Below are experts of layer 5 (counted from 0) of a mixture-of-experts language model. Rows are named router (the router's row for the expert), gate (a neuron's input weights, with its number), up (a neuron's input weights, with its number) and show model dimensions 0-223. Each number is 128 + 32 x the weight over its row's rms, rounded and kept within 0 to 255.
Before each expert's rows: a language model's description of what the expert responds to. This comes from a sample of Wikipedia text that the model never trained on.

# expert 18
Academic noun endings. Suffixes and nouns from science, medicine and scholarly topics, e.g. -ism, -ology, -ation, research, students, clinical, cytogenetics.
router [131 110 121 106 148  95 100 151 143 125 134 151 136 120 156 158 180  74 106  74 121 135  92 149 137 177 126 153 102 158 134 176 194 129  97 116 103  62  88 125 146  84  57 163 158 126 115 102 133 111 112 165 156 124  87 130 157 105  69 163  92 126 161 124 125 153 121 101 140 189 110  65 120 143  87 112 108 168 170 141  60 136  92 112 177 181 144 111  89 162 120 128  58 100  92  86 154  78 161 132 123 137 143 170 143 167 106 166 155  99 120 109 132 214 160  71 170 116 137 172  79 138 132  82  90  82 108 124 123 176 126 120 111 121 118 106  72 174 135 211 140 140 102 142  90 150 142 171 115 162 156 173 121 127 148 125 149  89 118  96 107  93 107 140 165 114 156  57 129 212 107 114  40  85 101  66 143 158 103 107  73 114 139  98 149 171  89 129 119  97 141 153 164 126 109 153 144 181 128 131 107  87 121  98 131  89 173 136 148 144 131 133 144 168 182  82 137  84 148 133 118 114 124 114]
gate0 [134 116 164 138 154 113 161 136 116  89 118 152 154 171 198 173 136 113 143 158  86 167  88 114 131  90 138 165 162 104 151 166 153 167 129 172 178 134 126  97 146 144  58 107 161 149 129 165 171 159  88 140  92 206 129  96 126  99 158 190  89 111  94 115 131  93  87 126 137 161 121  64 143 154 127 131 116 149 104 138 142  82 143 150 120 100 114  88 124 107 100  84 158 119 148 169  95  93 139  65 155 142  95  60 106 168 112 125  82  87 137  56 107 105  69 104 128 139 104 156 147 164 152 105  85  89 151 161 111 109 126 120 136 170  67 130 132 114 109  89  93 144 134 124 199 114 123 162 112 140 133 120 165 159 147 116  91 118  98 119 159 126 146 100 178 138 175 171 149  92 130 111 173 142 170 101 136 119  67 106 130 150 100 119  65 118 163 150 194 135 101 103  78 154  82  67 173 126  93  92 165 118 170 146 121 130 135 148  91 152 131 136  63 104 126 133  91 214 172 131  68  87 129 209]
up0 [117  52 140 155 169 143 115 117  57  98  74 123 127  71 115 106 164 113 144 129 136 149 197 130 114 140 131 169 108  75 120 117 127 104 149 109 111 151 150 178 139 140  77  95 144  69 122 150 158 122  96 138  82  80  94 132 164  38 139  76 121  80 151 132 135 122  87  95 162 125  99 173 172 102 151  96 182 172 112 118 121  91 113 188 164 137  88 131 143 144 112  66  61 162 127 103 131 169 168 179 125 143 111  94 129 111 143 123 162 139 163 147 132  55 136 132 106 173  81 148 127 146 123 152 165 221 106 127 129 152 121 155 119 205 160  96 165 113 100 103 169 131  93 162 185 142  91  99 163 101 143 127  88 183 126 127 145 160  81 137 114 111 114 123 129 111 132 134 100 141 141 105 162 141 101 117 209 158 133 153 132  76 143 100 125 101 143  92 115  86 128 160 157  90 137 113 150 153  66  66 124 138 102 179  67 183 100 142 175 138 133  72  83 115 129 109  74 131 121 175 111 122 117 119]
gate1 [170 113 125 150 159  80  78  72 162 175 106  79 118 149 120  94 143 122 143 121 132 107 126  77  80 157 110 105 154 146 138 118 133 155 127 103 122  98 141 118 117 110 117 114 150 125 129 106 130  98 154 157 105  53  95  81 141 151  56 135 119 134 156 174 104 188 167  52 103 161 142  98 180  85  77 150 178 111 143 130 150 146 118 106 120 190 151 130 140 106 179 155 130 127  93 108 180  88 124  96  76  70 100 127 117 110 128 138 148 140 178 155 153 106 147 153 105 108  99  93  94 158 135 139  87 117  95 109 136 120 182 148 101 128 126 138 186 179 115 105 136 116 156 135 123  83 133 148 165 126  78 153  88 146 125 124  99 133 114 129 139 111 126 148 129  95 156  37 120 137 143 148  26 103  90 139 173 134 167  93 174 167  42 107 185 119 163 138 110 139 145 153 190 136 199 114 161 101  95  54 130 107 150 201 105 133 113  98  87 114 113 171 134 182 181  90 140 158 117 121 167 174 129  74]
up1 [151  98 116 120  90 136 118 130 125  95 135 114 108 122 117 144 200  92 137  98 113 124  97 134 215 166 100 120  89 163  89 107 102 136 169 134 140 152 102 195 111  39 124 131 197 176  84 103 124 165 207 134 158 135  77 159 160 193 136 191 144 142 128 169 120 116 115 162 147 146  50 138  83 117 110 205 154 127 162 164 144 140  41 142 140 172 107 138 169  98 103 199  99 116  53 103 159 119 135 149  94 120  76 119 117 124 126 190 131 140 145 107 166 156 128  46 136 118 100 133 130  93 167 149  79 117 155 119 132 129 123  58 154 142 128 134 129  87 186 151  89 161 129 132 155  91 144 107 119 122 137 121 128 109 109 119 124 132 106 149 165 142  87 162 169 102 109 163 170 125 159 119 149 138  79 153 157 144 194  61  91 100  97  64 146 126  82 134 131 100 145 165 171 112 128 134 141 144 137 127 159 146  79 143 106 151 113  84  70 124 138  86 104 152 104  91 121 121 142 107 184 134 147 115]
gate2 [133 162  93 137  97  64 153  84 110 125  90 166 104 128 173 105 146  42 147 127 122 114 109 138  65 115 136  93 180 158  80 183 115  97 160 143 117 131 101 118 154 141 165 121 168  82 189  76 112 176 128 115  93  92  83 165 169  85 104 116 122 130  83 139 123 169 110 108 138  88 131 151  73 167 179 120 126 120 116 136  77 184 101  94 134 122 111 126 154 113 145 114 119 130  94 138 142 173 219 125  65 159 129 107 141 128  87 109 155 134 133 181 139 109 121 151  95 177 161 161 162 128 116 138 154 109 123 112 133 135 136 125 158 207 165 128 161 194  77 112  95 113 111 136 148 115 130  74 166  89 186 164 123 131  81 180 154 130 202 132 176 173 123 145 156 139  78 130 159 162 145 147 100 219 116 155 165 115 101 137 128 111 135 127 124 133  84  98 157 132 120 123 162 157 194 141 126 125 150 138  98 173 184 143 108 107 183  83 170  95 126 117 119 139 163 205 183 143 148 173 127 152 109 150]
up2 [107 171 170 147 135 109 124  92 110 174  73 131 102  90 144 117 103 100 139 110 132 118  94 160 126 173 152 107 169 128 107 139  84 133 129 137 117 134 120 132 130  77  85 162  72 132  98 154 148  78 106  93  41 129  94 113  86 134  70  88  79 152 160 119 177 112 203 176 136 106  85 129 126 158  64 146 113 120 140 125 131  70 128 124 109  89  67 139 104 152 109 104 130 127 166 152 113 104  67  69 161 155  78 108 139  79  79 158 146 133 116 127 177 185 132 120 100 169 139  98 138  68 155 138  99 129 141 120 116  73 177 144  81 137 127 177 102 105 148 173 172 109  84 126 151 102 160 189 112  89 100 151 136 174 119  86 138 118  72  95 141  89 177 228 153 176 146  94 136 132 145 125  85 119 173 159 127 159 171 197 157 163  88 144 133 158 135  71  87  94  89 104 130 106  97 145 113 150 125 169 124 178 161 107 196 158 136 122  90 150 123 161 142 158 106 128 135 101 157 112 132 163 143 158]
gate3 [126 183  60 131 163 139 127  84  91 112 124 128 177 106 142 107 128 118 159 123 138 118 112 174 103 162  86 125 109 154 176  54 110 132 156 104 142 115  78 122 155 116 164 171 181 103 145  33 226 105 138 120 151 104 134 152 113  86 123  97 121 193  97 122 106 187 180 113 138 152 143  84 131 115 132  93  88 142 113 159 119 126 148 127 129  69 149 169 141 149 122 156 152  95 113 136 145 166  97  82 150 128 137 147  68  92 120 101 178 137  91 120 153 177 148  97 144 115 143 152 102 115 141 168 125 139 155  86 110 104 105 117 124  98 101 188 145 117 129 151 104 108 180 124 149 155 162  99 116 150  89 162 152 106 146 149 100 130 146 158 118  95  59 168  95 188 118 171 162  98 101  93 186 110 126 118 136 120 106 162 100 182  92 126 111 149 136  86 144 166 169 106 106 101  93  49 138 147 161 107 186 149  89 150  91  82 140 133 149  89 184  64 141 112  89 109 219  43 134 121 117 103 133 159]
up3 [125 164 192 112 151 126 146 165 116 140 160  70 126 144 128 106 115 183  80 156 108 141 114  36  83  85 108 114 113 194 109 119 112 133 143 166 106 101 170 115 131 116 176 147 117 130 154 168 134 117 127  55 112 128 126  57  92 103 135 169 140 150 145 112  68  87 102 181 104 102 114 149 103 133  87 173 102  89 109 139  80 126 145 132 143 147 116 103 127 139 134 112 103 147 195 100 147 127 159 147 100 150 131 171  89 158  76  55 122 134 130 137 105 139 122 146 111 140  56 118 166 155 123  98 122 198  89 160 117 120  73  84 116 206  70 113 115 132  76 183 152 105 139 104 144  84 181 136 137 119 142 102 112  98 134 120 174  68 128 131 168 139 150 128 111 139 101 122 140  71 150 132 144 139  74 102 165  96 113 107 118 150  88 164 104 153 145 133 180 191 209 201 102 122  91 126  96  96  93 125 126 143  63 165 128 143 177 102 173 194 129 135 170 138 132 158 155  81 148 113 155  88  99 113]
gate4 [155  53 155 135  87 154 149  63 107 135 109 127 101 151 127 169 137  52 135 163 103  90 134  70 162 127  93 151 117 143 136 139 139 110 116 118 111 142  90 134 137 154 156 123  90  73 107 127 112 179 134 144 195  95 102 150 175 123 105 102 173 137 166 115 134 105 122 167  96 104 180 112 115 156 123 162 116 115 158 155 111 154 146 140 116 130  88 101  99 108  76 149 132  99  89 164 191 100 117 118 139 131  60  88 152 148 119 127 104 101 119 173  77 168 163 138 104 178  91 134 113  99 186 106 124 101  98 120 154 174 161 127 139 120 216 155 128 167  94 113 109  83 164 171 123 155  50 144 128 196 183 162  54 127 188  80 156 145 138 112 113  98 105 124 155  90  84  94  94 122 145 106  93 149 135 201 177 132 131 116 128 138 158  90 105 175 128 151  84 193 121 218 136 104 131 113 110 119 159  83 116 126 105  92 124 146 175 118 155  90  96 120 127 165 117  89  76 127 115  68  76 125 107 163]
up4 [103  78 210 140 112  61 132 148 109 125 126 137 135 165 169 149  86 104 156 142 146 158 120 151 132 139 180 170 215 112 146 141 101  87 142 172 117 134 168 136 148 128  90  81 102  65 159 122 115 117 154 122 163  98 114  94 106 144 127 116 196 111 150 132 146  73 105 109 153 151 103 150 142 136  93  96 151  72 100 183 111 160 126 146  98 100  78 160 132  97 130 159  84 105 171 118  91 112 101 108 128  87 166 126 142 132 190  85 106 104 146  99 142 146 132 152 122 118 138 127 107  81 135 131  96 168 129 114 133 130 121  99 158 139 162 119  58  88 124  91  78 147 175 155 150 118 150 116 166 154 127  77 107 145 119 141 116  86  34 103 100  60  75 114  89  81  82 156  83 160 109 161 120 183 190 147 135 197 122 134 107 114 145 218 131 152 115 113 118 104  53  73 142 127  95 122 155 105 114  34 134 153 101 122 111  74 129 152 109 114 138 100 116 115 114  77  83 105 135  84 128 156 128 172]
gate5 [152 143 112 153 160 142 147 122  79 163 156 108  99 161 168  80  80 155 142  80 156 108 113 100 143 149 140 184 139 141 147 112 123  98 181 139  82 136 120 103 159  68 155 139 153  99 133 110 147 152 174 155 127 145 132 118 177 100 159 102 111 143 164 178  98 107 184 101  77  92 150  83 132  95 174 179 117 170 164 123  95 120  65 119 138  93  85  56 180  87 149 101 147 120 140 114 108 140 109 176 123 158 149 170 109 131 142 139 118 123 165  71 172 174 150 171 124 179 124 111  70 127 152 142 124 116 159 173 127 123 146 102  67 115 140  66  63 109  90 164  90  87 132 101 147 138 109 181 132  98 172 117 126  71  71  95 127 101  75 132 151 179 142 207 140 169 167 144 138 169 139 143 151  98 164 183 175  59 123 161 155 103 130 119  92 126 146 176  96 183  94  68 160 105 120  88 120 122  74 123 146 162 152 102 127  84  83 144  95 160  81 173 129 115 118 116 118 103 101  85  96 132  95 146]
up5 [128 148 121  62 156 107  89  84 165 119 104 126 193 121 123 110 189  49  48 182 158 145 125  83  52 121 144 119 135 153 132 131 117 140  99 186 131 125 149 154  85 117 152 142 188 131  67 134 110 149 122  46 104  78 160 131  87 119 131 163 103  86  92 167 176 156 194 111  99 148 111 122 145 159 131  95 124 164 122 102  51 124  94 136 136 140 134 118 160 158  95  73  85 104  97 142 102 112 102 172 103 104  90 104  98 111 198 114 125  82 123 150  72  94  89 120 128  97 166 139 139 148 107 134 138 142 167 177 177 135 131 115 151 142 128 122 128 169 165 157 116 162  82 116  90 113 115 100  87 132 119 200 126  35 130 141 132 117 172 113  96 128 138  76 143 144 138 156 138 101 158  83  83 101 123 152 179 114 139  83 124 146  74  88 128 188 125 147 146 131 126 130 129 161  96 131 142 154 124  64 213 149 122 148  94 141 144 163 107 145 118 117 129  94 125 189  87 104 115 125  80 128 106  90]
gate6 [ 67 149 179 110 173 106 121 163 119 143 131 129  98 142 139 121  87  99 207 134 127 154  95 146 147 142 124 123 152  84 102 175 134 147 142 127 136 107 144 129 132 161 102 169 177 188  94  74 132 166 140 103 155 153 102 136 117 125 159 237 169  94 149 141 117 149 132 144 102 134 161 169 120 103 151 148 109 125 138 150 113 150 187 173  45 120 164 122 155 135  95 104  92 153  74  73 131 171 141 157  94 184 139  61 201 149 150 120 118 136  68 121 129 100 101 128 111 126 132 117 163 162 108 101 134 100 107 103 122 156  29  72 150 103 125 132 128 108 153  73 140 121 134  79 144 135 168 111 118 190 135  97 148 153 127 112 156 136 129  94 171 114 202 152 157 143 161  96 122 142 136 172  79 152 117 128 182 124 125 129 117 161  53 110 200 111 127 202 161 116  84  73 153 150  83 119 114 157 123 139  97 203 150 164 155 178 118 130  95 112 156 134 155 148 140  78 179 129  90 151 131 125 102 150]
up6 [140 113 145  43 160  98 160 135 137 136 126 150 151 147 159 137 158 103 115  90 112 173 133 163 121 135 103 192  78  73  91 112 149 142 127  52 185 125 160 134  82  77 137 113 138 115 140 148 194 140 120 109 197 132 133 148 110  84  88 202 147  28  93 110 105 148  91  95  94 140  89  90 197  99 139 153 152 163  85 150 138  72 153 103 110 128 150 118 100 142 158 119  63 167 104 142 123 150  81 136  91 119 175  99 155 139 107 148 133 137  92 164 144 102 143 113 177 121 119 118 153  90  70 146 108 107 130 187 103 109 110 106 108 130 140 123 115  88 116 179 147 125 191 205 119 119  94 163 120 158  70  96 115  92  60  65 126 148 141 123 141 138 138  91 114 135 127 161 112 134 131 155  98 138 122 146 150 133 113 161 149 105 148 136 108 111 173 163 186 135 139 143 141  42 140 158 159 165 120  83 141 179 146 148  79 200 137 174  80 159 132 159 179 143 125 124  93 143  93 114  93 113 136  90]